Experts of a small language model: 11 layers, vocabulary 2048.
Below are experts of layer 8 (counted from 0) of a mixture-of-experts language model. Rows are named router (the router's row for the expert), down (a neuron's output weights, with its number) and show model dimensions 0-159. Each number is 200 + 30 x the weight over its row's rms, rounded and kept within 0 to 999.
Before each expert's rows: a language model's description of what the expert responds to. This comes from a sample of Wikipedia text that the model never trained on.

# expert 31
It responds to: W-, F-, par- word starts. Word-initial W, F and par pieces, such as par-ody, par-ents, W-ake Forest, F-ogg, F-IAT, often in tables and lists.
router,242,235,232,215,251,229,225,242,176,161,201,212,258,234,189,246,217,241,209,177,202,145,216,154,174,232,204,184,233,216,174,153,140,273,203,162,223,194,143,191,177,204,243,182,202,203,217,121,202,216,220,194,164,164,187,179,206,216,189,174,213,187,192,216,160,227,237,244,188,164,199,223,193,246,198,190,159,266,206,220,253,204,189,217,221,207,235,213,215,195,162,244,229,210,198,189,161,213,155,150,230,249,197,211,214,168,157,142,208,169,181,181,151,215,233,150,236,183,209,179,200,204,201,206,254,183,213,190,176,188,241,212,170,205,233,165,218,192,162,213,220,177,228,177,212,256,191,119,166,223,193,187,206,201,213,164,209,196,195,149
down0,200,178,157,226,185,197,196,213,217,197,180,226,196,165,176,230,223,240,166,174,192,196,178,255,227,208,237,247,163,226,151,145,160,173,175,216,204,265,214,212,231,214,232,197,234,185,228,133,202,215,166,179,227,252,172,254,156,160,203,255,187,226,187,209,187,186,172,169,178,193,195,199,218,134,172,195,187,246,213,211,206,241,158,181,128,195,195,207,208,168,184,200,201,231,221,148,207,198,198,255,166,198,238,191,151,190,180,170,278,211,223,183,160,176,204,205,133,218,183,197,207,210,193,199,271,187,220,258,176,175,149,249,222,205,212,209,207,128,191,205,181,203,192,230,201,142,212,239,185,192,211,210,196,217,158,227,167,230,224,226

# expert 62
It responds to: Opening brackets. Opening parentheses and brackets after names or scores, such as (born, (incumbent), (1932), [M+], plus leading digits in table cells.
router,244,229,181,144,247,238,213,211,200,165,192,201,260,225,244,221,208,189,251,186,181,192,234,182,176,197,202,201,200,220,201,165,165,196,207,172,233,222,175,174,211,188,148,154,236,197,222,148,197,159,224,230,168,237,167,198,201,240,210,211,204,144,209,226,180,247,292,215,197,157,192,252,199,207,185,191,188,226,200,228,284,194,191,186,216,191,228,242,268,208,209,200,208,169,243,189,186,253,188,181,194,230,169,203,230,164,158,173,144,156,198,152,178,217,258,187,205,187,185,137,187,200,180,232,221,172,157,197,183,232,215,205,164,219,198,166,208,215,181,239,208,236,210,210,248,182,169,177,169,248,239,208,207,184,231,142,147,198,177,204
down0,180,202,188,236,191,202,208,163,175,203,241,208,199,191,187,248,234,147,223,225,225,222,233,195,183,254,218,250,205,241,170,220,197,155,152,206,220,175,236,171,224,251,231,237,153,146,238,251,222,170,212,150,174,152,230,195,190,177,199,176,195,202,183,245,160,185,239,217,232,146,236,244,203,217,159,136,237,130,204,204,177,209,216,184,246,230,194,153,218,216,160,179,194,203,178,134,226,280,219,259,231,210,201,232,142,181,203,189,210,208,183,178,181,142,210,205,200,212,189,201,210,242,208,238,202,155,176,197,205,131,198,178,247,212,236,217,186,229,204,179,180,234,202,211,208,247,197,183,226,180,163,217,214,223,183,217,191,228,196,231

# expert 13
It responds to: Re-, J-, Ed- word starts. Word-initial pieces re, Re, J, j, Ed, dis, red starting words and names, such as ref-ugee, red-uce, J-osef, Ed-ward.
router,249,266,224,199,281,231,260,223,151,154,214,221,235,186,227,210,186,220,210,171,164,158,223,167,234,204,183,231,177,219,198,175,195,240,255,178,223,229,165,185,178,157,143,194,161,216,240,152,228,202,178,217,217,183,152,235,156,222,209,176,242,186,243,194,169,209,219,219,189,177,167,172,184,233,186,235,169,226,179,186,218,184,236,126,216,187,229,177,161,209,214,266,187,147,215,199,223,179,218,203,203,231,180,199,224,195,175,190,114,192,195,167,202,224,263,188,166,223,228,184,215,243,196,197,252,190,170,191,188,181,224,216,156,235,209,158,202,180,206,193,175,237,192,209,258,173,164,179,184,187,212,214,207,220,201,153,158,237,216,206
down0,243,175,195,172,248,175,212,193,167,204,222,233,174,143,199,257,165,218,148,195,216,219,239,163,206,199,125,248,236,215,199,197,235,229,192,214,236,180,187,218,176,185,215,239,166,219,192,186,178,205,183,192,163,221,156,209,250,216,149,214,176,168,174,234,224,205,183,250,201,133,159,212,180,186,187,166,172,132,242,213,167,148,153,234,208,182,187,172,211,180,209,242,187,212,149,188,171,220,271,123,214,181,219,214,231,202,243,211,254,224,222,213,203,215,217,190,180,240,183,218,191,206,231,225,219,139,175,162,198,183,189,169,214,217,233,160,222,248,187,200,195,190,193,252,164,153,176,149,220,191,206,173,224,225,216,232,186,164,234,208

# expert 25
It responds to: Foreign name pieces. Letters inside and at the start of non-English names, often Slavic, Central Asian or South Asian, such as Kh-ujand, Z-agreb, K-oto, Az-hiev.
router,249,241,151,146,287,221,196,232,221,172,178,164,254,208,220,252,205,216,229,131,197,205,230,164,183,204,162,204,153,215,176,158,190,218,174,201,232,232,145,171,201,190,209,205,188,199,235,165,232,170,187,238,211,153,132,175,183,213,191,175,225,202,209,198,209,202,233,192,198,183,197,201,229,208,216,254,205,277,213,166,245,187,201,192,175,201,202,193,216,191,222,237,241,162,224,209,185,229,200,188,182,232,208,201,207,219,144,226,162,132,198,178,184,203,201,164,221,197,256,203,201,190,222,198,288,176,211,158,212,140,230,188,174,220,204,199,244,154,200,182,191,237,220,202,240,211,194,140,150,195,183,237,217,169,247,178,176,242,192,196
down0,226,158,187,212,204,218,190,193,250,264,161,195,209,228,239,214,145,251,174,198,162,239,185,215,223,195,225,166,193,216,250,175,137,258,161,185,169,158,233,196,177,188,170,168,192,199,191,204,209,178,188,221,230,183,180,184,211,183,174,192,176,161,189,153,191,191,204,212,200,227,188,216,246,253,222,235,190,228,261,237,206,203,184,239,168,231,142,172,212,146,198,228,184,204,226,156,207,205,221,234,216,141,203,190,178,170,230,156,158,164,270,251,214,214,192,210,234,160,187,171,189,174,180,146,201,223,158,154,233,167,231,250,192,200,195,178,219,142,205,220,176,162,230,186,242,213,236,194,157,157,244,207,193,156,193,207,199,242,231,235

# expert 32
It responds to: Function words in narrative. Prepositions, auxiliaries and conjunctions after verbs in biography and sports prose, especially by after passives, was, with, after, during, until.
router,246,217,167,149,216,233,237,284,217,184,230,239,249,235,212,215,207,208,169,183,186,214,218,170,184,195,173,215,148,213,220,194,212,221,208,184,247,197,165,167,186,168,167,190,154,204,237,169,201,177,159,245,220,169,178,197,186,207,198,189,226,132,188,217,189,236,296,221,192,192,218,208,199,221,174,227,200,277,205,179,233,204,228,188,219,211,208,232,223,212,173,233,210,184,202,215,190,221,206,210,213,233,285,250,226,175,169,159,224,185,208,173,146,183,294,205,175,211,216,165,218,140,188,242,206,184,206,204,201,199,236,271,195,193,230,170,232,208,212,207,237,243,204,193,225,184,171,159,161,215,177,216,210,207,242,177,172,219,156,179
down0,239,175,231,234,225,160,231,213,199,186,246,177,204,213,177,169,228,228,190,166,149,186,214,211,182,234,236,133,173,236,191,192,137,189,168,216,189,197,181,182,176,190,222,213,250,183,230,227,259,230,195,226,209,136,199,181,215,201,203,124,196,192,193,168,203,177,213,224,189,184,216,199,204,185,189,219,287,154,190,159,188,226,210,213,196,238,136,206,178,220,199,243,219,222,206,264,233,266,184,213,201,189,224,181,212,211,153,186,226,169,282,177,170,235,149,214,218,210,248,219,173,171,163,171,196,197,171,228,202,164,208,203,210,199,193,163,211,200,260,185,211,240,169,193,171,227,215,211,199,157,196,256,234,218,252,254,149,184,193,232

# expert 15
It responds to: Sports competition terms. Sports tournament and results vocabulary such as Cup, Championship, round, final, medal, and table separators in sports results tables.
router,222,229,150,182,246,200,250,241,155,155,180,242,245,221,206,205,223,185,229,174,205,178,205,180,181,240,152,167,173,241,167,169,195,195,217,179,237,186,161,141,169,178,132,191,190,235,227,130,206,225,209,221,224,149,168,184,179,206,219,174,208,187,250,239,204,215,263,219,204,159,186,229,166,257,129,208,191,244,218,212,214,200,246,170,207,203,231,239,221,184,170,210,205,152,202,239,185,187,218,187,184,307,232,213,189,192,178,190,145,129,189,154,169,221,184,209,173,222,199,188,214,186,182,200,228,176,201,175,169,200,200,259,167,230,205,230,229,182,191,210,261,228,208,205,239,212,198,189,207,187,191,212,222,187,219,195,193,193,158,176
down0,195,225,161,219,254,249,196,203,207,198,156,161,183,182,139,206,211,195,207,255,193,208,189,236,202,205,189,250,255,168,173,218,218,241,187,157,212,160,218,228,174,244,171,255,181,189,209,221,219,197,180,192,193,232,252,185,196,172,194,209,209,203,185,191,247,265,212,197,210,182,213,194,174,182,211,191,207,177,216,197,181,196,216,220,188,111,223,164,161,223,234,160,229,226,253,200,243,222,188,190,221,161,212,195,221,199,287,116,179,185,154,197,199,182,196,241,213,227,186,211,112,269,191,219,172,178,197,193,226,262,167,179,168,179,211,216,226,200,200,180,168,190,197,237,203,234,213,140,200,164,194,222,172,181,236,216,204,196,133,178

# expert 23
It responds to: Table numbers. Numbers and digits in table cells after a pipe, such as vote counts, percentages and match scores, plus a few word openings like However, pre.
router,212,264,165,120,243,225,211,251,212,181,210,192,260,211,238,258,206,216,211,221,166,199,275,125,191,218,213,214,173,224,157,206,205,226,211,178,234,214,163,193,195,200,136,202,234,218,210,173,200,170,181,206,231,210,177,186,182,192,182,162,176,166,229,227,174,253,219,210,211,224,206,224,179,203,197,222,197,238,195,203,230,185,253,188,177,223,239,187,213,190,179,248,261,194,205,203,232,228,212,185,225,250,234,198,235,186,187,146,192,164,195,124,189,172,267,196,183,188,215,172,217,198,193,162,276,196,221,199,145,185,241,260,234,211,183,199,210,219,202,234,259,223,236,194,211,222,165,217,173,246,222,212,216,185,243,200,183,197,232,169
down0,213,210,191,251,207,135,189,209,199,188,243,188,248,237,224,184,190,205,252,182,193,186,224,183,154,193,158,125,211,214,153,210,204,183,181,213,146,166,175,190,151,163,212,207,170,242,246,161,220,196,221,238,203,243,230,265,201,182,147,239,168,186,196,208,225,232,155,232,184,224,170,217,222,205,219,189,183,287,188,205,205,162,201,181,161,213,239,233,208,180,262,239,207,201,205,238,228,200,195,193,200,179,200,131,241,181,156,188,248,228,251,156,227,205,230,167,211,166,198,203,178,202,198,217,184,180,211,220,186,227,203,250,202,238,260,210,164,220,185,164,203,164,200,166,194,143,224,169,167,211,224,196,185,178,229,139,201,189,144,205

# expert 45
It responds to: Noun suffixes and closers. Noun-forming suffixes like -ation, -ification, -ment, -ity, -ician, plus closing parentheses ending dates or notes in infoboxes.
router,202,278,173,111,299,200,209,220,203,155,192,196,224,238,221,215,208,218,233,185,173,180,243,175,208,223,185,199,153,240,178,199,176,208,202,219,256,199,151,200,189,190,155,164,239,233,204,199,218,194,256,216,225,171,195,181,176,218,205,166,216,134,194,220,201,214,221,204,152,182,172,203,201,238,215,233,196,277,197,188,193,201,226,182,181,222,204,181,229,170,165,220,218,200,215,236,152,213,157,207,224,269,216,246,220,200,189,175,157,128,192,155,188,163,233,201,152,197,236,174,227,227,165,218,183,150,197,208,135,155,223,181,211,240,195,196,185,178,200,221,238,212,200,225,243,246,202,169,190,174,185,225,215,180,192,170,173,199,189,160
down0,190,195,217,242,192,219,217,195,181,180,138,192,241,242,231,151,211,227,195,182,207,225,187,180,183,225,257,199,259,140,239,212,208,206,268,206,255,179,210,196,171,184,118,162,172,190,210,183,202,156,247,198,137,171,215,228,231,185,204,237,218,193,209,263,144,184,169,233,174,184,191,231,196,245,202,157,211,240,198,133,176,217,204,171,197,229,198,199,216,214,187,227,231,190,202,232,207,187,240,233,186,169,185,201,209,193,191,216,251,241,213,231,196,179,253,165,183,231,212,243,270,220,200,214,220,168,201,184,221,200,178,186,222,198,206,231,173,174,191,161,232,208,186,246,189,237,305,222,197,211,217,233,189,211,163,136,206,213,182,200

# expert 6
It responds to: Verb stems before inflection. Word-initial verb stems followed by -ed, -ing or -es in narrative prose, such as prov(ed), us(ing), mov, includ, serv.
router,243,260,154,137,253,210,219,219,187,149,227,213,267,221,240,221,233,171,266,180,168,226,193,191,178,155,192,204,200,180,191,241,159,184,219,174,213,219,134,169,182,172,205,186,174,232,192,193,216,197,199,223,205,199,186,189,177,191,184,159,221,160,245,202,179,256,227,240,212,159,165,182,213,216,186,252,217,288,207,163,174,174,218,211,181,210,204,268,250,206,224,238,186,177,192,269,181,216,175,147,244,221,233,247,203,183,209,176,194,168,205,161,162,206,236,200,212,164,217,187,200,226,179,175,222,206,193,196,161,182,232,217,208,206,176,214,158,155,199,223,238,255,244,195,221,164,184,223,173,205,200,222,190,182,252,157,197,229,191,160
down0,186,223,192,167,212,223,188,163,215,156,203,195,261,208,214,204,178,228,227,202,222,223,207,231,199,193,254,238,215,229,216,204,165,206,169,190,219,156,178,208,211,202,211,167,216,229,168,224,300,206,179,199,178,228,219,181,169,189,191,195,199,213,227,175,221,202,216,157,214,164,178,230,181,174,190,246,155,152,189,167,210,199,139,202,180,236,171,267,224,166,197,221,225,125,217,196,190,206,175,240,183,225,230,233,175,209,194,252,211,228,225,168,203,217,181,213,171,200,222,294,178,215,121,171,187,218,204,202,218,245,209,157,178,191,152,261,189,189,191,189,145,226,179,225,227,142,157,233,222,178,176,186,230,189,189,282,173,235,212,195

# expert 33
It responds to: Small numbers in stats. Standalone one- or two-digit numbers in sports scores, dates, rankings and table cells, like 5-1, 7 June, 84'.
router,247,259,156,171,265,231,216,240,211,190,185,196,260,221,221,238,222,181,234,240,164,193,254,147,224,210,215,235,173,219,200,171,207,237,221,185,276,184,188,192,244,180,143,205,260,202,220,172,189,171,206,257,215,156,169,197,154,188,197,184,191,198,264,225,187,241,225,218,227,201,174,209,189,207,178,194,232,254,224,183,242,181,223,172,177,203,231,181,237,202,191,229,218,206,213,218,202,225,219,167,200,233,230,250,212,208,145,173,175,179,191,130,183,200,249,195,166,216,230,206,231,216,198,208,275,218,201,225,132,177,223,240,189,237,201,178,177,247,181,222,243,228,210,234,239,239,190,192,170,184,209,201,228,193,231,177,157,213,208,180
down0,198,227,96,199,196,232,169,180,200,245,184,195,216,218,186,175,182,199,268,258,155,201,188,215,214,210,178,183,228,270,164,207,167,162,164,153,191,190,137,183,131,198,200,231,203,225,187,232,165,177,222,187,120,191,230,228,226,218,253,211,172,164,199,166,184,215,179,187,238,219,220,162,187,187,143,177,190,196,239,223,257,195,170,216,178,204,207,222,181,234,201,185,217,146,182,227,210,190,231,176,211,186,161,194,234,156,224,147,199,217,187,187,159,210,227,217,165,221,248,192,197,181,193,193,207,147,224,220,235,204,196,184,211,182,227,140,211,202,234,166,215,256,222,207,216,207,238,221,250,239,199,236,191,159,227,158,220,205,175,155

# expert 20
It responds to: Name-initial fragments. First pieces of proper names and place names such as Cor(azon), Mor(occo), Mart(ens), Mich, Russ, Dav, and mid-word fragments of foreign names.
router,234,205,168,210,285,235,221,231,190,154,176,208,310,225,189,222,214,229,232,167,226,149,210,172,189,241,215,226,208,210,212,188,182,228,203,162,246,178,189,207,209,171,225,186,218,165,239,144,203,212,200,197,184,191,176,173,205,246,202,210,196,171,199,197,187,239,209,257,189,130,196,230,206,253,213,238,212,250,227,193,235,177,210,173,205,184,228,252,223,188,217,235,226,194,202,247,194,201,186,194,241,208,243,228,217,180,171,205,187,117,139,182,153,223,282,186,166,194,206,190,223,195,229,196,239,171,219,185,154,188,248,229,155,220,231,182,236,185,181,190,190,238,196,181,197,202,190,138,214,229,212,250,210,205,235,158,196,186,205,214
down0,202,130,222,224,186,250,148,188,178,193,179,212,270,150,199,161,215,168,225,211,174,197,226,176,199,183,221,192,218,210,226,262,157,170,185,187,221,232,224,238,188,196,251,237,152,209,211,217,168,215,192,208,232,225,260,157,189,203,225,182,159,212,155,186,251,194,181,237,193,193,183,207,213,197,200,209,213,176,164,175,246,243,171,208,216,174,160,177,194,173,192,225,151,222,246,189,221,151,148,228,183,150,182,198,225,195,230,241,172,165,222,220,207,218,209,262,265,179,214,167,191,234,253,222,204,121,250,186,201,192,210,230,200,155,229,179,197,184,232,252,216,159,200,184,166,149,184,228,207,196,195,192,222,214,235,163,198,261,230,229

# expert 2
It responds to: Space before numbers. Bare space tokens before numbers in tables, lists and dates, plus word-start pieces like tr, Tr, re (tradition, truck, received).
router,261,260,180,181,253,213,196,271,182,155,224,234,247,217,213,244,205,217,181,200,153,188,233,119,218,234,154,220,182,210,172,196,181,203,195,194,240,233,189,203,242,187,126,230,167,187,211,158,184,178,188,228,232,217,190,218,188,214,194,186,212,118,238,195,190,226,217,219,211,201,228,195,187,238,179,189,198,237,216,148,239,170,239,153,175,195,246,185,246,249,233,225,226,213,201,227,210,167,210,181,164,240,161,216,246,196,155,165,213,152,213,158,219,194,253,191,187,182,188,193,248,174,208,190,251,166,167,189,179,149,218,231,155,175,199,212,208,202,209,213,213,257,241,190,212,165,161,151,177,220,183,214,198,196,231,187,163,214,213,191
down0,171,196,191,220,228,192,185,222,214,230,210,208,191,205,190,220,192,214,204,249,149,162,175,214,153,230,227,241,167,230,178,183,243,245,237,194,210,174,197,212,216,194,249,206,164,137,174,204,234,167,229,157,184,174,183,240,120,154,241,185,144,237,231,201,213,144,226,169,177,139,225,200,190,181,197,187,174,216,242,176,201,204,178,233,199,184,199,185,179,237,182,221,204,200,179,233,200,179,206,142,179,215,214,212,194,199,219,192,250,236,233,281,185,218,156,257,207,209,161,238,221,156,208,227,238,207,168,217,130,161,173,179,270,231,232,196,207,219,156,192,218,189,163,203,244,196,245,155,209,242,250,205,224,190,199,210,241,188,160,209

# expert 11
It responds to: First-name openings. Opening pieces of given names and capitalized words, often after a country code or list dash, such as Alex, Th(urston), Am(anda), Thursday.
router,243,233,181,156,280,203,235,245,192,190,150,176,269,257,167,248,230,215,188,182,211,191,233,171,203,157,203,200,194,219,146,200,187,216,223,203,221,200,193,133,232,183,210,138,221,234,211,158,209,197,157,237,201,146,153,166,194,223,189,209,165,200,223,206,194,215,230,220,194,223,208,210,245,260,212,236,226,268,213,196,180,167,216,193,151,231,249,188,212,194,185,208,195,191,227,220,228,184,194,203,216,239,277,214,220,195,205,203,218,152,177,176,176,167,193,204,182,199,222,200,193,204,224,222,264,179,200,226,177,161,230,209,207,214,218,183,252,209,184,239,220,194,229,202,203,157,205,189,199,241,224,292,209,238,216,132,159,237,185,214
down0,255,221,161,307,211,207,209,164,254,225,198,216,223,174,241,245,169,167,270,169,179,184,199,182,227,173,185,149,181,207,167,206,171,293,200,247,236,181,191,167,201,169,183,173,175,157,184,205,237,202,191,188,285,192,206,193,209,214,184,205,192,206,204,162,199,234,199,207,210,219,243,200,218,187,150,203,169,237,264,209,197,249,179,201,186,154,208,214,246,195,200,150,184,151,198,201,205,212,218,163,222,197,226,247,207,215,166,189,215,208,224,179,232,201,155,210,194,201,210,201,182,185,222,181,199,154,212,166,180,223,225,198,204,202,228,206,237,164,197,219,119,234,161,213,174,143,233,183,208,188,169,199,211,185,249,149,160,184,163,225

# expert 5
It responds to: S-initial word pieces. Word-opening pieces starting with S or s across any topic, such as S in Square, Serbian, st in Stables, plus decimals in climate tables.
router,223,230,181,122,286,230,221,205,219,208,183,224,262,231,214,202,200,181,194,161,173,223,219,169,169,181,185,189,158,235,204,185,168,201,221,210,201,177,216,171,155,163,208,192,179,262,208,170,244,175,235,244,235,188,191,204,148,214,234,183,217,182,193,206,200,226,254,160,227,204,238,203,227,211,162,212,208,265,202,181,226,215,229,185,202,194,239,185,236,220,208,225,252,138,210,162,233,215,245,191,215,295,189,190,228,242,144,198,171,163,210,200,133,220,193,169,171,207,231,182,215,240,215,159,225,173,194,195,208,163,209,204,148,209,158,221,218,181,137,248,250,193,196,154,214,252,176,215,187,200,222,217,193,201,211,167,185,191,186,195
down0,227,217,178,200,234,150,227,135,201,205,206,224,199,242,166,215,282,211,205,221,228,207,220,201,190,203,199,212,241,163,169,195,187,209,210,216,199,153,217,263,157,218,208,184,200,222,192,204,280,235,229,200,185,208,239,139,271,171,205,255,195,265,221,134,146,200,186,174,155,180,197,218,207,177,192,171,194,235,271,174,230,161,245,194,214,219,170,205,207,166,159,219,177,193,211,183,184,198,210,206,188,221,178,167,179,206,197,142,201,192,182,194,205,217,212,188,201,210,208,150,237,205,254,204,151,211,203,187,174,145,192,169,254,187,221,220,201,160,204,224,142,187,170,189,178,239,197,135,211,243,202,232,147,228,213,151,207,208,232,234

# expert 1
It responds to: Capital letters in codes. Single capital letters inside acronyms, codes and designations, such as asteroid names (2006 QJ), ATC codes, party abbreviations like CDU, HST.
router,265,216,176,189,276,222,213,246,203,154,209,153,252,208,176,210,199,239,183,118,201,180,253,161,206,191,161,171,163,217,153,192,125,227,211,181,219,191,169,213,179,142,213,203,242,220,210,176,213,168,232,256,221,173,184,213,186,252,177,175,228,213,223,196,205,188,207,248,209,236,187,211,197,272,202,215,183,309,202,209,228,214,237,165,176,168,212,195,231,237,214,251,211,148,207,235,183,206,201,177,184,253,223,195,219,207,158,193,223,124,182,196,181,220,207,180,165,171,233,164,203,197,207,177,224,191,199,174,184,194,219,216,197,208,187,158,192,170,168,202,228,245,197,171,221,198,202,167,190,190,202,252,237,185,240,177,211,182,220,186
down0,248,188,190,218,208,255,181,194,191,208,231,197,159,229,239,158,247,205,209,193,185,181,168,200,232,152,235,179,232,190,234,171,232,154,168,151,210,217,227,186,234,205,215,137,143,215,214,173,216,212,223,204,173,182,229,197,204,206,249,176,213,207,231,269,187,168,151,222,205,191,213,126,172,193,176,173,187,237,223,240,164,141,170,195,207,219,186,175,209,172,203,215,185,215,197,214,247,206,198,208,199,200,206,261,188,214,215,192,252,193,212,198,152,194,161,168,198,209,180,215,247,206,238,187,180,211,237,269,169,179,163,223,223,138,214,215,259,234,180,186,186,196,171,200,254,190,190,223,255,162,177,270,125,176,166,208,201,187,217,257

# expert 41
It responds to: Noun endings, pro-. The prefix pro opening product, process, project, and plural or noun suffixes such as ation, ities, ers, plus common nouns like school, system.
router,243,279,170,148,233,211,233,228,172,175,171,243,252,243,207,190,220,202,213,157,211,214,248,180,200,182,187,200,233,240,132,170,148,222,201,167,223,218,161,164,158,211,171,185,192,237,218,176,170,149,169,245,189,193,199,219,186,237,179,173,213,180,213,247,178,230,218,232,231,191,212,218,219,219,222,216,185,260,210,220,225,154,249,179,196,228,228,181,249,220,193,231,214,184,244,229,168,188,170,137,209,253,174,243,236,226,187,183,221,146,212,136,162,194,224,206,141,182,221,164,189,231,215,210,180,165,206,224,162,174,217,220,154,244,168,211,174,176,191,216,224,189,239,202,206,230,205,191,186,165,172,199,208,166,253,167,197,208,156,173
down0,218,190,154,210,195,209,247,187,206,219,156,204,167,168,217,189,205,239,171,195,173,190,168,185,196,201,194,177,201,179,215,158,225,272,218,230,170,206,186,214,204,209,248,184,184,201,195,251,223,247,202,206,181,197,201,209,141,162,192,230,144,205,192,218,207,205,195,218,205,182,205,208,261,157,197,256,240,320,217,192,192,206,186,204,148,212,240,234,161,154,181,196,203,197,184,224,222,240,130,186,172,227,205,231,213,135,233,175,231,219,147,144,232,187,236,235,224,182,243,192,184,162,189,193,247,226,202,201,138,242,241,216,140,209,199,214,216,183,208,191,220,175,189,277,213,137,208,188,187,222,191,203,209,210,231,192,163,179,233,179

# expert 39
It responds to: Capital P, Z, X starts. Word-initial capital letters P, Z, X, Q beginning names, often foreign ones like Zürich, Zapata, Xiaoping, Pelham.
router,221,275,196,199,271,227,203,240,167,179,205,184,254,187,198,202,205,203,224,163,153,261,232,161,159,168,170,199,128,196,158,210,183,232,181,198,234,162,183,169,174,163,197,150,195,201,225,173,196,164,198,214,240,187,165,252,210,212,214,177,205,214,235,225,179,226,231,220,186,208,192,221,225,177,189,209,204,272,178,201,248,221,242,228,203,199,209,228,216,215,201,234,201,190,258,204,185,262,206,180,168,250,258,163,238,247,184,205,200,127,195,169,182,219,236,179,211,191,252,176,192,135,189,199,206,166,244,184,185,175,210,234,223,192,231,206,206,189,183,237,235,240,268,221,211,208,159,175,168,192,176,224,249,209,226,155,180,177,213,190
down0,209,166,234,189,157,237,267,155,164,176,175,184,189,165,214,160,198,210,209,230,207,214,174,160,197,178,178,137,191,218,165,223,241,193,191,229,159,201,233,280,168,216,273,158,160,174,228,228,176,145,222,218,200,221,186,199,167,199,234,190,191,215,169,205,231,260,238,190,209,194,249,198,198,187,182,246,250,109,190,161,145,193,180,218,189,203,211,166,201,242,217,222,224,220,190,185,230,184,200,211,137,206,192,199,160,194,207,212,216,213,252,253,221,193,175,219,170,184,163,225,213,205,227,226,171,191,149,154,216,183,178,199,214,163,228,185,238,174,261,174,215,178,230,169,166,184,234,175,207,250,209,190,159,177,185,205,216,165,164,169

# expert 27
It responds to: An/A and plural s. Word-initial pieces an, A, As, Des beginning longer words (animation, angels, Asia), and word-final s, es, os, us endings.
router,241,240,173,148,216,219,201,227,210,179,203,211,278,272,194,218,230,231,153,171,142,188,220,141,184,132,178,208,200,200,181,212,148,202,206,145,201,218,176,216,212,158,164,166,173,180,228,174,264,223,194,225,235,181,200,157,182,270,193,174,212,186,231,204,161,172,237,183,207,234,197,198,213,251,173,198,212,254,194,168,211,186,185,155,214,216,277,168,231,210,192,221,202,177,218,213,211,199,192,148,214,235,187,190,241,243,178,184,195,170,169,140,180,221,193,221,188,189,267,218,213,188,194,231,248,210,206,200,187,215,201,224,183,208,225,155,215,183,196,201,247,202,186,183,186,208,191,182,145,185,203,244,207,192,223,133,130,199,164,166
down0,248,193,206,193,224,193,226,239,166,213,171,199,241,167,185,165,184,211,203,216,158,169,239,174,216,223,232,217,184,184,163,158,180,210,215,225,175,177,192,178,226,205,208,226,223,236,138,198,175,205,204,170,226,183,230,255,215,200,256,230,147,193,195,235,217,235,158,196,216,223,163,207,230,194,201,182,190,261,181,215,186,232,252,185,126,177,228,181,182,165,197,220,162,215,289,130,214,210,233,200,181,254,222,220,223,231,232,145,171,243,241,224,184,175,205,195,124,179,212,206,229,252,246,208,211,207,177,166,208,178,173,209,237,223,205,209,147,187,189,156,169,203,182,200,217,204,248,205,226,192,233,151,234,169,125,224,182,200,172,221

# expert 54
It responds to: Place-name fragments. Pieces within names of cities and countries after a capital initial, such as B(ud)apest, Pol(and), W(ell)ington, Car(ol)ina, Ed(inburgh).
router,219,187,176,197,247,229,190,233,181,196,215,196,286,215,180,219,210,202,195,147,235,167,223,149,177,235,183,157,196,208,137,193,189,231,190,195,239,199,196,197,219,186,201,157,176,180,239,142,194,188,193,204,186,172,187,194,178,257,204,212,205,170,242,230,167,252,215,220,225,206,167,215,176,240,202,232,171,275,199,155,234,157,233,182,181,234,205,196,264,148,178,267,198,202,212,211,156,184,175,156,176,204,262,181,186,198,209,216,205,153,180,165,188,195,249,180,171,193,227,157,202,220,160,185,276,204,205,200,160,185,210,219,213,212,225,186,213,151,176,211,182,275,214,194,214,130,170,216,184,222,196,254,221,185,211,135,180,212,178,203
down0,217,152,169,176,218,220,171,196,217,217,211,202,246,168,204,181,249,205,161,159,204,223,245,216,189,225,204,160,144,199,219,189,228,210,204,224,226,184,239,182,198,220,213,196,188,140,188,228,155,171,231,194,231,209,181,195,193,223,206,170,201,163,222,188,252,211,176,192,165,190,185,234,199,226,215,157,163,165,138,170,247,223,233,212,150,194,244,150,228,198,196,156,153,167,245,264,139,227,227,185,262,200,183,188,225,199,231,169,217,184,204,211,192,176,177,160,207,166,221,210,217,204,199,247,259,152,209,193,179,218,199,249,175,219,174,214,159,215,221,196,202,188,208,199,162,179,215,122,186,168,220,138,259,141,200,199,130,241,195,172

# expert 17
It responds to: Dates and "in". The preposition in before years, first digits of years, month names in dates, and the prefix sub as in subject, substantially.
router,241,205,204,193,216,219,200,249,181,167,155,178,255,228,253,222,229,194,172,170,219,173,261,149,195,188,128,231,164,237,189,203,159,230,204,224,217,197,176,148,188,214,178,174,218,195,156,142,193,189,153,239,181,168,209,219,159,232,213,175,192,157,235,256,159,244,253,218,200,210,163,216,192,225,195,228,223,265,196,201,233,187,244,186,196,190,194,186,241,120,189,260,190,167,210,203,210,220,228,214,144,224,196,230,227,210,151,150,178,190,182,174,189,225,204,170,193,221,187,203,211,233,230,216,247,183,217,208,187,197,176,230,183,213,222,208,217,218,212,236,239,223,230,210,242,228,170,184,148,246,205,229,174,146,238,174,139,211,182,208
down0,190,191,143,218,195,245,136,236,212,210,234,185,173,194,207,226,170,214,241,193,226,239,236,190,220,228,248,199,244,260,184,186,187,177,176,215,199,165,209,161,181,218,219,211,212,212,232,210,184,187,201,144,222,213,173,161,170,200,201,244,167,236,200,250,202,184,191,201,204,231,212,173,214,247,172,159,251,216,219,281,209,166,226,228,210,240,194,190,170,224,148,232,202,200,147,231,240,190,159,194,204,134,203,179,225,211,186,220,225,216,247,194,217,183,229,158,252,184,190,173,191,205,242,195,210,245,171,213,206,148,142,168,264,220,179,171,219,201,233,174,218,253,241,179,270,206,204,218,252,218,168,131,224,222,178,168,194,219,200,215

# expert 30
It responds to: Latinate mid-word stems. Stems before -ation, -ate, -al endings, such as oper(ation), nomin(ations), popul(ar), form, cre, educ, and interior pieces like ur, om.
router,195,265,171,197,254,209,241,277,199,200,155,222,258,217,200,192,207,166,209,177,224,154,174,185,126,176,209,204,198,199,170,195,196,199,212,216,228,196,200,170,202,200,170,183,232,233,210,166,176,195,162,267,189,161,139,205,183,263,222,206,224,162,204,246,164,213,230,202,198,169,199,210,217,271,184,221,142,233,240,178,183,201,233,193,167,180,223,232,249,196,163,222,200,178,199,235,181,236,157,188,234,186,217,243,194,212,212,157,174,175,180,159,190,200,241,222,197,200,213,169,216,244,169,193,285,208,200,181,151,196,205,199,205,244,215,144,187,217,194,183,255,246,225,224,201,180,226,220,150,182,180,228,207,146,238,200,194,245,162,183
down0,248,146,151,212,190,170,194,191,187,258,194,195,232,172,188,180,250,179,183,216,244,224,165,253,216,203,197,176,182,189,201,156,202,217,212,235,219,251,172,150,213,221,116,201,231,212,197,188,202,199,207,236,213,242,210,231,172,198,226,196,250,160,205,248,216,161,188,192,156,288,195,220,190,197,249,205,239,162,193,182,268,171,231,177,189,185,194,166,216,206,191,228,145,158,193,187,186,149,217,209,216,160,175,190,199,200,243,192,174,177,183,202,218,214,197,224,224,245,183,217,167,226,207,229,280,233,226,188,242,201,223,190,210,213,246,263,207,214,194,198,199,160,231,242,210,205,187,179,219,220,182,207,103,211,197,202,190,185,247,245